config.toml
n_layer = 13
activation = "swiglu"
routed_scale = 1.0
balance_bias = false
norm = "layernorm"
norm_eps = 1e-06
train_tokens = 332400000
Below are experts of layer 4 (counted from 0) of a mixture-of-experts language model. Rows are named router (the router's row for the expert), gate (a neuron's input weights, with its number), up (a neuron's input weights, with its number) and show model dimensions 0-159. Each number is 500 + 50 x the weight over its row's rms, rounded and kept within 0 to 999. Numbers have three digits each.
After each expert's rows: "gets" lists some tokens that make up at least twice as much of what it gets as of all text. This comes from a sample of Wikipedia text that the model never trained on. Tokens count by the router's weight.

# expert 2
router:520476484434451390518537516458510466454453552485514525498530477556539564463511575510480536512404583500487462480620390506493466444580549584431454475532473534514557472355519541506512389603411543525407443494486489483475509483476539468381560453459498408542461423494534555558521477563531506503562522503435518471546552476499487581458605494550562433481470511533549522521599505444546553460503490518561447559578423458436578479473492545480420546505467464540461466544545570459490511417497497
gate0:564471476523566517608596567499564501519564493506539653480480419577452645411467446513508435415535486509499508520450471476543568552404501404453474491521408379495568420445482537509535509416507457513533486520509522515473568461474533509522522492537506537422540501451504577508513487451459430464544527522443512454484624434508517513510471521517415464478549490576520509488485422552576510435516542558504433424478493491447482453501501430449621429439465513578540500551466442517462530551507498
up0:569505517493558515575552551534526518509573444501464590485540445501463551513450399478469491459439539554486535530472452473543539583443512331445486503496464479492649415456384547477541412546502455550548398556603503516461504468429502550508510507492511528490537498408470573512524500423501450430489514486404425476483589428511473493472439600435558500484591557508489571460506514531552546433553535565527489497498491478435471480517540518544577515470465494622531415536475487528493524524491576
gets: "\n", "-", "\n ", "Scientific", " Succeeded", " Preceded"

# expert 21
router:521504491419470486478535522483470456537409570463500489480497540495548494509412525512470545453538567433577553443517424593492569493495524572437510579563538439502450572412533523528500490499422558480473408423474445549506534429450501502391571449492508438494433483501474579450478520429562460517474535441476537550544575521567618570445556482531533481550412493491508499583560507477553560468495554646436472510585445470455498493462531517448476499486482447524405464563495531484514552415630433
gate3:458522416476404486491495529492491530530500397467547416502535480435441489562508521514592432500560511509489504437473448433525488355504505444485571455472490441513518554421477539487547534431565472517502460608626453515497502499417439527540445505535485493528603459487480504455453555520505466512484512525552374544526461486474479517415502403511523600523456482508495459426486519616422540455471503476637446384488554466394429528539480526484512509583527468525569543533467458503588489454513553
up3:517559413498421512536501572513523555493465464475545467480536493439458442584526476529546442492529493579450486436450423465455485442452509499505540440520518462485529492475444524531504561443499455503525472599577519465472496470450498486630501505537442493468596457476491431450477517537568465498492580546542407598550475524459459526410519392581587561490494526526507482393453538622394506464485526525597421409515612510436397562500479464503525507572548539539500574556457473513563508458554569
gets: " 4", " 5", " 3", " 18", " 7", " 6"

# expert 22
router:484477517517507470479505512423543416442511466480454556562537492514503484500456507470479515494429600424435499408521471597564500509515509580450482476497441511446441462461545539484499473551473489399525468516543538437470510499455597480454556427478519443470484421483472483443460485554552514605528558469505503520496601554581517605542540482487559466559442464502540559530509363551607485460575486596461535473535492420507516546423511488382533453456512531599439574606539534481584479524531382
gate0:470567438540508514494614472526555514486531470543495432423516570515510500485489522395623511483486480532533478424446355514359459528479528495505457411506444525560554499568439496462506608484560514425469467465518515438462520538475556438411435475429548475553424449426564499474563465477536506494528536493510536480511507472571450580476462594516459582431507544429506508557498535576472466453613511510532501493547567513570536473536488533509487412498485430460616462455510391550450475474529454
up0:552497555440465533550450569428384519514462551499496555537545474442465536539498498552402483594498541458515525542535657480627549477522482529513522544531540442490410561497534493589437468421462513502533521497507527547521466499556485461570584495541506520461513559597534454457453517548529523484499462533525494492502492537416533514553452425554589425610468510488536489326496443491485570521429508450499568459492488516458528575455531486446465585517484530527446570505451514461595560493381505
gets: " |", " 0", " 1", " —", " 3", " 2"

# expert 5
router:520493479537407420505638476470506441494424456466408503460536548472505479489535527487514541383403553493569505478547441496528534459519462457496473540464482481598431535507512493567449427537469494565522502377490490574498483496544444494485465459414523436507486481574522506440410546453497554480528552546597502544499471487529529485444535495533597454477514493514516493586551488487531621469472478551470519624505444453504519509446477563428422515569436486614476547618518525410597484449598495
gate3:601579454443558599528396473476464611445544463459543441514522532475568458586423540543412514504504533494466525524527609461521450483510493544519503549523512469526545495452467497487430501393453487474547465512483569442617535462455440524551488581564553488510442487443604437507537427542482570462543464499383500487444480495516498469509504527507447485488487552523536554476506501436497450565519468461550493471502565453494454586443480396512510496448520463430541440416514548544380517566365428
up3:528547548486456484512486474500475514522496466422529540504459453574501518490516461518481431432436513597530547537607406506517437414530428413506499485508540421490548499464526315481459501577542510530487559439462442584501520483510526535526479517510459462420482550459485623451516466522476392550502522555574467547582440456524453459485528411590478499523452426521606519559513536528475533455486562573443507435499458421497552497540475495554462465500482483531519576485446469421465407462645447
gets: " a", "'s", " his", " an", " first", " its"

# expert 4
router:528397472443398468525532485406601446438478523448488548490601511569484492451436500511521520458488591516437593475510418510565541463564501547434428523512440473487439557474525646521467486486427507431496506472506484470471545403507475531485631483468457484487435448482531488539540472549553499587594498514462559508466582532559593608442568468522533432541454510542482488499586483511638519452410494534485461541513420400501522506477493533518474550503492482495482502492582526488536501462501398
gate0:500588402591492490554482478448407569638532478495566582491415569534492498492448464537445534483482575478577445574487471530483413499446438459520527518477464515477454409613617477488509436503509478437440513596549503553586456577544506483552465489497510469488495500497457504453506581554379515578497514561525436421497594505483441489516533565472406511478486562493546457521540494540510493572530476456512492521486471496507518449554420459422432481534534548454533587521509434575498558383473488
up0:512545418586454452645559496458458593592488459464523611440382551532547509460453437559428527448477530485536514576525511497447405469442478474493495554481482520442459431613619527506531473475468487445497558538525538498552441558548508458586473509550510473484470481533454509478543566502414552550528534574546470489538610525471467486529561576476437558456471561513526497522595512537499458551493503454459421555558510521530494451539438465471417473517539477426564476549468412546538561409495532
gets: " |", ";", ");", "s;", " –", "\";"

# expert 18
router:402483460450448497491522564479549402452501497434440504555506490505548539552490496472526547467430546450520534426576482528538498442563512607514466567510474494516455527423589530543520452500441524337536438443503446500507478544475605443452509425495572343555481396504501563518417514549524486499475491607558512579491528581569468546507576483475558488573409433530526550542520449534568557444489469542481511544526439477497493516435501454453496482461482520552496541631553460467552469461511462
gate0:537488446479480510469560542419412626498498556511445551497468536517566466489497535472550590513566498538487524412561417509496536486511509432507593570495514487483505546451419574443485495566519536458479495456538412511570455511464564539566577492518459509546432462451492520522439501521526491503482451509451568512489549504544406524521464498581533564441463515398465528506402482517522461480629502522458491518544487537439376451389525523504600522472524527490607557621578460435463627447494474
up0:444479566509466400480520463557500528541524492449509554545553551572438446484434499465457484579511406400529495560557493538563542548542431490473514503533575462568506485507536560525597531430467525449435510573471509499463514500437507405502521538464432578525536456503518569610512478457521582470447503541589383434450472358562468501463570495517477544490497563538581468527520539539513535522502524511437464584569591469514513508437586484457518468532569485419491439407514470575550479578440584
gets: " the", " The", " that", "The", " German", " re"

# expert 13
router:402484468453446500489520563478550396453506499432441504557503489502550539549484497468528543474431547454522537427577478525541502445558514607515469569509472495515457522420587533540522456501443526335534438444500454500507474544470608442452510421495568336552481391509505570518421511546527487501475497602554511577491530579568471538503578486469557490573405438536528547545514448533571555447489468536483518546525443478495494515431505454453496479464482523551496541635556458470550475459510466
gate3:473455480476566600440411509458519377542524508437535533481534471553526527521482439472511543460617409500431524467441495561533475493514509582539543503478469413482450510458466511426472498502541543524456437536559529536430531491466453440464551539492550496518472556442586514455549534465466492484469495548454557522493527431554594494478508455571534475510620497414464495500573556516485571472502644493488492559562439561427384517442455535523519520571528596481462600526441513525419533358506547
up3:510533479486476400508557494474510637410504519502509493484488559461421467533533542515464437434414609535524465578537513457444524474521506422415483460531576522516525468538539487561477434529502441434486562483490474424568386442570548457533454561482469441469455547550447461470531463526549430614536404442521457430548532555500478466506443595453500553519413546592509512491522433500541422439518431470454621444511504454534538515526553531494510499472466456511534401460506409432482515609511488
gets: " ", "|", ".", " The", "es.", "e."

# expert 14
router:429491493474505478438457447501527505442475531460413454457594508530508504528520468540469501421416584454569521365479492463583595427558530451437492483524507442573499518468513571573495464524477520530421497468504488574444521516495471441460516468505472401431485550540532586481451466618475561572590555485455566538474515449442529509527516563554558447548430568460531506647613432491460504438472551549516460548497457475474505521444470510358491513493415479541466449537587564505544465501501481
gate3:476485545628446533541398527548503558499465523525527542533393459536459504417416505506468489497601437557496514521572496508432543465440515547531483542417526510415534508473513473433498533517498553503542501495499517421470471626449542467401497574454528436556481530442457431446422501487460583491579477539426416573466474483451519451478503437456570575455600508505524568590550511434483414524538473564520556505482466469433606406418553501469575522415544528452520568497525508470492509445458513
up3:442445407503511560428523462540551532405442468498467356424429425493504542584459573480528486539446451528493561561472475438432536520540526548515545550560524574488518454453616563463540538614514616521564455461542545505470512539498450551471476572537480454474473449480476527474512507502525468507585518447619465508428484563550465485504398480482513526559506411556569493607522479400536399465471526448546489474431444473497527414522499493537521553411541440471474515434489512491424498540522508
gets: " was", " is", " were", " are", " be", " had"

# expert 7
router:518487522469415413420616497500574462482499542449414507558512477535523463491463545518522519518539523465516617493569507623534514379503433549534460459576488496455468544497441582486480445513460472447411483518445591533496559466543483497479521419377515444520477496517556567534526478610499484454557566500586537503561490480448547509549491494518540410459502554427477526541505498447567548458521530583520473471568460367489472475372531521447481465546479517508509403465562490391583528482483501
gate0:553581541454495534507462446517421442548530591509501468486535413497486345458504592496445469505517493473489432481554536489440544570549495498564474538577602564554663465510514508433454501523517494419523498429497536455522540573409546495411441544432557501531468523470511516486563461473509448480470466479534571554512532528457418465444581567518612514484555519556444482486570507426496485620403540520532511536480450473542405451457564533435463463406477538440494420494528513477525532483505504
up0:479512572421542551518492502491425497513475553544552614475440499480407422520525581520477426536478420459477476473560572549512550556566470486548445469468584484518663463506463443458414487562525503439597629514540486398520551455404550473441497550429529442495613524441520466475535474527449483536508466534458544497599546513541510509461586573573499486507533491488516489510574466419493427550462544453532478630486420516482493480470547502474509489455415554426508453521508511548484530449459516
gets: " of", " and", " to", ":", " or", " &"

# expert 16
router:488456418434483377531526512505572530519501535417467561487492539571525532533397503401490584525428561454465534457550441506555485524558554515436389491523456472509521533484464544491521469461433496466517419432457495503565525501501548460488596466383473454515437488498534640488464569553478478464454603485531542559527496496529535518478482499529514385510479542526546559576575452521625551445504520496541452549491399513500484482478450566449479480516497507484480495678572468453574478509555458
gate0:568572462509499461464443475482434422515430363526508371503576565481459520612413448451487491523517511472468402495579397499496454493548504527351543474500441509455523441491507489456537522472459509517447546482539574664495587508474401544531479505469531457504572469562465485503527499465474506521506470507590571610505562465568515501433534569490453494513535517447479469490500499533499557477474563509443533495531478550556438627485574462555516554565582489497529482535539408508558517515502532
up0:520504441524497489495516518466420423513427467559529410523583515545483474637368452436447516548472559460471463517437471543566433537597563509485523582579475487437495514452602534487505495509517478575450422462544504537555503524627425566559540539418531521471433515520516481473548525540436486577491457536580550598489534460561461498433514484591473492516561522484491524491375498489439475433506422511547507490488500424589504525484563451421478551425524481504534427573513443490525527432539561
gets: " H", " C", " S", " L", " K", " T"

# expert 23
router:404485468454445498491518564479553402457505499436439505554503487500552544549484495470524542468430543454518538428579480524544499443560517604511466566508471496515458527420586530544521453504438526335536436443503450503509475544472607439454506424496570337550480393504507565521419511550529486501479489601556509577491526580572468543503574482471558487577403437532527548540520449533570553443488468539481514543528442476491497521434504452455496481463479519551492539634556458469551473458507465
gate3:458488420501483500391494485453548469534516458529549480536449524468507513512445482531552516492514484447433500554517446497461511547525533563544552431524498435465473504429487553505546538587573436563513556558449499563461517588556450559522538397436458452436499444505593503451438490389537508508498497496492566526554571518578525559433538627466480533455493499526616465454409515498550523456392550388536547504530459346430466498515489508462444495470377481519564490481528446499536444576499407
up3:474480426635456569537525540536535515484544466454609568536453477403522438493509419503553480508536535432356572620562491488486496510488495502527532559479555589538586460497475495485530533580556565491498563555554521566498480591546493583471528457450495456456547456433508556504537507502483532542568495477550552556555539492514483570527536600566462535478541535566553513471508438494546512531543560451458430496461488366560498416491554525466618527531468527558510458474559557518440485456535404
gets: ".", "|", " the", "The", "s.", " It"

# expert 19
router:402484467451448495490520562476553400453507500432438496559508491503544544554486500466528543470431549453522540422578482526541504444555518604513469566509476492515458527421584526544521451502441528336536436444498446505509473547469611446451510423493567338553479396504502567519421516550521488502478490595554512575493527583563468541503574486471556489576402437533530543544515448533576558449485467543480513546527440476495492522436510451455494480463476521549494536634557463472549469461507463
gate0:511484521471511537508573496612488482568387492523567594455501456545591491458522512511466472582397445516462451478408423485527525512532499535492513563522425525568480415480407562425497580520510506446561517484430470507443483485545548471447488448504579460599550557476417530416497603462507523456508546430502535448519484459513545541457385461506512500542548544412499408529515544502478564467564443517408432536517533564581523559590519544459541528528505449393459577533519492437483568472533447
up0:491535501415409507561618416558495547497508476489453479458524608514444521465627551485514455444473522534557471504378459509418491443481489501512512513548441477481477469566502587412520552477512507429512404484448463548448502463525615539465511369614542520568514504517478534458461491459520510506550500576515511482513557501421513537465430515450407562540535508446550479554521509583478515467460486485399435472588571597496501542529478549610539565493409470499528569462532581506468458472474487
gets: "|", " the", " that", " New", " United", "E"

# expert 11
router:402483467449447497495521559478546396454505502432439508555501490504551546553484500471528546469428545448522537427568486532542502448557513605508468563510475493515456530417594530542521451497443526337530438444499454503509472543473604445455511426494562336553488398505510569523421510551526485504477493601554514578491525579567471543501578484475556485576399435531525547542517452540570556449491470541485517548529446478492496524429499452452493486456481519550494542635557459471552473462509463
gate0:516496431454521519508472542546487414484521464433553524541553570461428466530561469528490493547413478479521411427580489515409491614411495511484471570502492449455428597527539526505465569551454528392608470442490537514543473566476496510496487527521410493580440565464467525530542445510558507518606581479421534594484501501547536422529482441552519558534432480476492516463608540497465584462494540492510523524525530456523556516569514408436417534465511415504399526486491583454567432518600455
up0:531433418491448564480495521505496519392517467465531529471485448462519520473578444498501518481516517567536456493524473476433498551490479484552498495398528423485499543427514529429397454514422567461576435431574531588433491492550545520541516591472444484522490575480464568497411393575587577632539512437424423600493514439507531457467541539429493549467440538449443467544567492509507539513569541421523465495501534469545560501555443455452547546453576424496524506550483571440496427579479418
gets: ",", ")", "s,", "),", "a,", "e,"